config.toml
num_hidden_layers = 9
hidden_size = 192
n_experts = 192
experts_per_token = 4
d_expert = 96
d_shared_expert = 0
hidden_act = "swiglu"
moe_layers = [1, 3, 5, 7]
router_score = "softmax"
normalize_top_k = false
routed_scale = 6.93
balance_loss = 0.0026
balance_bias = true
init_std_router = 0.0235
lr_router = 0.00042
num_attention_heads = 6
num_key_value_heads = 3
head_dim = 32
vocab_size = 16384
norm = "rmsnorm"
norm_place = "pre"
norm_eps = 1e-05
positions = "rope"
rope_theta = 85500.0
rope_fraction = 1.0
qk_norm = false
attn_scale = 0.177
tie_word_embeddings = false
parallel_block = false
init = "normal"
init_std_qkv = 0.028
init_std_o = 0.028
init_std_up = 0.028
init_std_down = 0.0
optimizer = "adamw"
learning_rate = 0.0011
lr_mult_up = 0.901
beta1 = 0.95
beta2 = 0.98
lr_head = 0.00751
warmup_steps = 415
schedule = "cos"
final_lr_fraction = 0.1
batch_tokens = 65536
max_seq_len = 512
doc_mask = false
train_tokens = 462700000
max_steps = 7061
dataset = "wikipedia_en"
Below are experts of layer 3 (counted from 0) of a mixture-of-experts language model. Rows are named router (the router's row for the expert), gate (a neuron's input weights, with its number), up (a neuron's input weights, with its number) and show model dimensions 0-191. Each number is 500 + 40 x the weight over its row's rms, rounded and kept within 0 to 999. Numbers have three digits each.
After each expert's rows: "comes after" lists some tokens at least twice as common just before its tokens as in all text. This comes from a sample of Wikipedia text that the model never trained on. Tokens count by the router's weight.

# expert 117
router:443457517478518503533511513512612468567531474510546509501504485503517559570497492546557548473580583532563504452527495486508539539507571473523457505523461456425510514520476568443458491495405444535484570584482429434473492529534452506513483488536549498506453513442511576495514489444482522498412519513525520537510452520417584384500527467495509526478570514489524530471497459496555562549573511499581499509514584503478475517503521472492524487511507420485476499471505487500518543528399484514481500512456453488504489465477487578535542514518474592476492457504530460549465490525454504456
gate1:457503477461489547451475460407459489521476496517450492449487446575465471585519487454472485558489476460473505511475494485491457553574494407487555506436530506529543512566467435488528527511517520451529550450517455469530527537468494481545530428502551489440466472492472467421427465507492509495490479428429497447515491427503406501470476407550465606452500465475445456528595514483517478514519520457521511461510484522466533483411503525508505556488462463508486498458503488450497409544507497460541468472524505453578513437536517459444471581535495487535511523548483513495493539467519437570
up1:511545474419560530508477440486512543563526526482518491474408457561550496497507489556535505537456504529485526443531498488531508473523513480482532508467455540510485507490503516469506456512466504523517559449472538501486526525515529481487567507503566484534419501493561498416495503453490516469565532431517502517489450521505455491479570417556424524492578540431512489459517490415504502405539589572504514464490466477418541436536497543495597574543470422464533512512517571443496544540530504487532493445445406486532566510542437491431530567494435470537493485484527537541485492535507520520
gate2:512529467443439502528514553345494451466473520547466524526461531504516546473516523431532502517494431567573495506503502503508543529513451496508516498492438517499523441496436467491412496485446503532439503498534539494457499470472435515495559503532493498503461585455465432580547498529468463572431480518515488509507492506569502485474479476476527511512536534493562465391522394570460483489420502485477428505441564489495498488525384442474507454534486461508503479430470453555448516453501460477509479489487450481483400548461523549494507525513496561517469481527506472442547487495511495531
up2:465529518410599493484561526469431486466585524617501515534456447546511499424470520484519585508509488506525478504489517524526545551506418469467563499523532448504438454492578478556503508515458538445488531508493560464513496535494475503501561526542459531469494538500475452509552471453462481501475445431530453504509481453442459538545490518506458447480507562471499490447497430530476513418434493469455494477385509465450510482533417511558561444520465536431583487392473509478497488524485542495485483462510489471458440551488470554512530493479449537526495492517487448512529476483472451530
comes after: " |", ";", " New", ",", " ·", " |\n"

# expert 161
router:467491532514483474461529478519463550475573525455488518505581508571426505507456443488458572507502449495480462546439435455518498554479446480483438507550494435459510457537556565578491556466418505464527556458498501560520494514545533523559470520466475474406458561522500567478533494489462485548517583496515532541471467494457479500503445511484475475503526461503574426545512537450477546551521453556513543518515462535492478516463504508542466541528501479502481557505501486491496539419501441457463550578419445516507519538535494466451526499552484466517488592499563559496515391491578521520
gate0:554511475537484514596525498437478531537561570545458453526459450506457521519484548504526528512496463472511587600419515510544477536530492436530434480509494499434436464465512442491513599499502505463467500544422488531575520551526520508552468492459451602541554536434517485484449503572554528454479612496488506511536522527604570506522465554486473492517476512475466491542505534511503468444488493464509536459505500547455471543498422481503436494533531481458479484485483528527504466455468490542383468491482481514478518524432531518422483505475532497535479447499503480449541520550479529454
up0:471536423525506533521475624464444559510520506454546499470568531518504464482533536472465572491506541532533502495572505529517558506477458441558531461544526496441537510589504482502420506551484461467462527483506529550458530469424470543473447459423509514522520552531469473559539517544536553541479515489442393527473466546492528533430516479438497525485472495498509482404530510469500510461505460497580503468572495575534486508533531483543476501498496516509491501561468482506478464533544455509506589508469525509505519499442522491524521446520578491495393375464501515495556563520546478473
gate1:559499469533562502491538477392512528548479528560479514493500607430492535550470546419469472495568480460499488522494496478551464547483483513460504471513501515493535504464548503532469535454431471526460425470509555484508605511485487547515509469538470477474498458514469471537595471468560452523381553491570517544585457493510491544490491475472565530579556534518546587522505514538540551438528564542550492500509547491502488509442467586454505486494533466551553449461516466503461433483509478552516522462495428487438572482445488501563483458539499513527550489485503517491465547478511511519
up1:569477565580502545441495494490432532541444496495477534529521482528412469563547531440557515491520442471467547503482502502525499575494513551516484444503473468498570475498474555519554467508579512517489507470536533488518586493488507568530513479455506528454456514445448548523466535550511490491558526541549553498502502571519501596553510474463487445541512460500514518511538526491394535539522483494527505489530510525489479460544423493450477558537532523527492502567522497470510469484563467503551478587539473411412494462501450457455506463578566491590511478470489540457517467511577413476
comes after: "-", " •", "|", "\n\n", "==", "0"

# expert 125
router:503476510497517509524511539461578516458488519553495503496466542470517437518495487518557563509528564523465429442533484466461506500482524443456389488514418484505507472483453545477502468441437459572431554526414559440501518538538483519502475562552531519493471505501569519485517493470501560513556504543456530451474540478431523551514488464495580479445504494492478589492476455469530534450594545490418460526419444526548533498446490511477575511541488473451491497541482565495475528534461541439548431528504514432546507440438455507525518548496487517505486474495554489545562492523399499483
gate0:451518542523484523418576522530463520518492479502485497449488550500496474488459448537522518526504492461462406538517567476479479500551562582571470453454492535493507520554502447457513504495582476539504605540455479554514502501559456517541503474493518390445522449493452507530533508422550565550479456518504489544533408521482491425414483428584501434543420450474551517479511468487537533509551468583446525529500494468482484502491441508496542557531534543542525442490535511497478485529491498486549522494515478515490496546429433488488454435506459454480497483532521440534488568475519529559
up0:487438613510452492539492463544474448458517495510527518529511500498486459449512512508406487488521597550492422547498409458542590463517509470508515518518483444475535544481425508529517494504549473435547438516537457491512510499525503441484514490604437516448510527494572435498581529513471565544488548517463461505484513517463494495480530455577548483476456470488492529471457524490523525466503475565488421486467469458482481558403571471486539540458477489413510537529521435507510446481453453522447517484479533544454529547477467473532514477546540561490494448536434510510462537420474461535
gate1:540529441530508482541497496542481553535496606537522522463500483435538505465486510521454439563493515485506469427512585460489526500520486493534448403484467529546444452436485470511464520516446458498486577595459451528494508573455464537515461554565456537461507488538566489522532500531541569534511560415552425468522433489467519469531548523498472495475470475485504524474489518457500446505523493457480539436468493523526501506520538500490488585550506510579504603454449516463457556435491453424478454527472483530530491474419502606465501494461508472500526526491443480548491519478449499445
up1:561498538466458482464477546495513473449513456498493536468491473579531494596453461493515581533517486498476532524493422526513492482488490465553540566475517582459557597579533472439516503453562522447573467510558530471482488494553580469440485430490475445576480569448485533410474472502533454507471480535412479491547533529545445534477544476561480514554514477528517496552525470481474485462514445504492402529499472499456450488501435548507472492465501547480521421532484438504470448534493514463581528494476487462432516536484493405561512509513454518548509505512541557464519527531481512501
comes after: " |", " ", "|", " |\n", " \"", "\""

# expert 144
router:530518581557502544484533512554421549455561495519529506520587451530414480560453443503434520524487535488454440540399490414520467550435502529419490521492504461547483452500584505540503550468465472467497517505560466512492458497538497460502456532433495493435470507542541585510536485440443437450545519495482543537487433505485506530487470519523447543490469420489529531576450566487478507537524481521520553516492511512502534460460494526480419560486499493541449543477575466451545489459520516545441520537508515518489557499585528530516484456502558463507492522562568531523504448450488518476
gate0:443519470515502492504498474502459463503477460534556463531488489466446508485506548536515535479459559491485529544485526517529522446513531528520552513561447482515484434574494493530498509531518474480591483583533526545521467512470563569504506478476551440617505536405482466474574557556521535466461491438486459542538562459435578473509436538483518539505512512525494503498476526507585521456537543416511506507468466512489482466547519499477421525523527457537586430491516544482437451469552499544502443468477443527472483621418451517485517497502550526432558512528445496431533523455493477485
up0:578431509503507485536466503547503538541501581479418491427478586530531429469461487562492509502512464470568484462518464528473517548520523423522521523469489494517521536527489448478432517438490597460415480524446444459498561533493387509479520530537475594472496496571488482483483516449542534457474445542546489456506475536431445500469533442495481499523495493455504514519508484562485519506474507506505481524514442520519478510521524448567573458459534551543505502474403447511536502529461480501428584455536549456476482447507461506525486547482439554554442490461512495510439547553499575499
gate1:472454516505470484528525502510530492511432504466471500549521489533504487544558578548545447503472573451482500497417466486458523496485533476505582502434484507473485533501494443539511519527506437559505502518460501490512506553450460477494494532569402596506573518512487525450431541449487511428478469511443522471499483473427472421473525501495510502466531481548586527483459501399503558428423509551473478483510409534512499532473491489506496490412501445516525486553526487525564455529445571551534488434553543534508542604543535499522472536507534521504453563516540481452489503584428494517
up1:506499514514580440465487490512404510469497475470477486551562445527437472501587516498487444475472534413450478432520446508446520584590421505493539478502489463447434491453554380552527592494486467490531569525569518592515482474518482493454472467523527502498466512481507521440412485454507551469510485523459510479523480523441440507472521475506529535455455497525525495505458506500488532504465489492524517529522468469542475516447534504464480526449573547442516468452492491414527479451439465527485487472508459426480536479578482477495515487478524509532515511454488494410462557512593553536
comes after: "-", "\n\n", "|", ".\n\n", ")\n\n", " |\n\n"

# expert 128
router:560453528551477490471499526524469522446501438468539485530527486530490541512436475463466533491446453557495432505408482411486470523476547494464437526471519456595510555527608575507497467496473472503448484501493496504529473510534506429533444498433538505559504510552487602510473425488510529539501506522467472519444385483446463534488508489533502540489491410542511450551527531542471496524560469473488577581542480526476503501488491539453498597451433508536477495487472521498530463468546525467528479499470474485493550425530522441451434483569534486515476563502457478493466463497589489465
gate0:466475496461492473533546477523531516514486584487519483510532555509508469427572478482543497510525498547511469474448526461509514515554437475498474556514428503535499488510459465428471503413494499471495478545539550525580463453422528460500546484552399409446525512539491509525481565431496426411478475422559465522551584520537446462509559437488508478497545482472503460474506542575535459505477532571465514519453499474477521481408429478466562495446493510449520464428421504469524465465494556509444500532507486488485560470519503543449564483522567515484526478538457512488484570545494520532
up0:473487580542572514519500510511509460522481509457543553539486442469480463489399507540502491539492503486512577481514519535484465530463502545513540498563494479508494453460454488538535531550484516484535534450503424463485515520557506530480455493520555529497459515514477416474538496558480550540550472563499502469531428466440573529488441594530454590511437505469510559488434510415514518522444479490407445510551439498469481460527548489470519545508452514497436496483546536621469469600489538504521471497451567547472436470479449479500473507450548458508431469475480498497508468431488459445
gate1:544511506496453502540524515452489565467514512552566491501536478533463482539561475475426509506468496511487497476476528501454449445456535485474503542523534596477516486458568458471491466427529493513476476504562502474557520500469492464510529529458429412515529396484520535501523522462542504463588472502450524572540509478443496460506508468515617495524511530434467434444531539559479453511483580512434498402526513536485517516544479496443460521535473461514564574553520570545535512472487424469579506537564540565429512496483504513513500558527482479444506468432457502542574540519521520533
up1:478489486527446495480509502506473493488495460453474506475469507550530533563502464537539545520537480550502496562482475500500541590506525569562489519487539473508543556564464537468543472540440528507557458458406503524425489577467539540517464471532590553426509584516517502408537505495466532521456492506525470443452494540524506520498474511464376485463532479543468542522468465536516550490433469479543434581495466451517509490474536472527555517458500475504399425478514451453544520488488543486457541476487410485541522506550463557487530497478489463559527550542545495424435480533476530429
comes after: "-", "\n\n", "Personal", ".", "|", ")\n\n"

# expert 40
router:536526508501502517439524426503544584492514560520491510524462512535523560524506464482491580496627534531492557478496492540471508508448510534575519498519522530486542559550482554466509570466422575492503495511544523475519515541522512513465586490520504493523569501519495464560493537457516469414557513548485453480485518556585468440465506487478505462553426512493531532446395518499498564517515538530445485498472531450507527510427511461505518441453534420533516447501530524560507505543468479524467503482492430463547492537480558570549488590591473520474514473555490466509510544523548498595
gate7:426521475454440506437488502411503469517565521487514538475469514561454410470437452454485504539496472509508496469482582559533455555466467489524524452543500571501541502498505540471462477485462436523540481447503544486529527511404497495484485478543433501533521493504431564470524499507461545577494427498508481477510545422482533487482489495429479501535449458459507558551515479458437506532403580507453507559479532478528457497492504492506479526506531469398531527521435540448472437476489459519501557514519501555463493547459515411476523467484506471472569586528519470440565534475558567464
up7:480564506540444498491456469466525489507525527488446527560555451523488511518458513465405434547527469537458467500456527505441555435484531482561483566476514635478534504527455404437542560466461570491538489504463469526471470501545531576544476478518510527519499482434528494474507543548484449455540514486499520416519531539524447498433547450508551542507465523530492528517574493473515523446541474476493521431511586512505515523510493523500458571469477477517441448504511500483507491563436511484529468457545502510477598522496575447539489597531521476455475510498528592538569495461552487507
gate8:535449470525511532553519473540517606498427564487554440527551525472519449464463534493478498512532502491460498574488446563502441476489471466447491548521517485499488498459481473532583538542517464529545521505486513419540460465485519552414537454532521460568497448516576473482456496499456533481521566481417504459512510578516483474493523504475521484520477497464453540515444558550577529545487530447481511492572465419535498484486524475523520497523520505547551448544519439554498561513554504473484416488546512525483555493472543455544539551550543518482487503552503482466531476627577536592
up8:550515513482536605386458513511495513561476506482560448532465497476488479493492491513571560454567513475533417520513515490499502544529551493513548466505474520469493563512460550512515440559533551527547512473515479531524516464509485441490552450476544502571481486560387527502505530472467498501441496483476497545515477499508486486579515458518470517486551534530500467477445492492534491423549479470542553571435477436495550405546552592497532529497507559485534514527541481479490602495493534416577581517459429452483494459475449482482496463551446468495481456517490488480505548578465447519
comes after: " of", " in", " M", " N", " H", " L"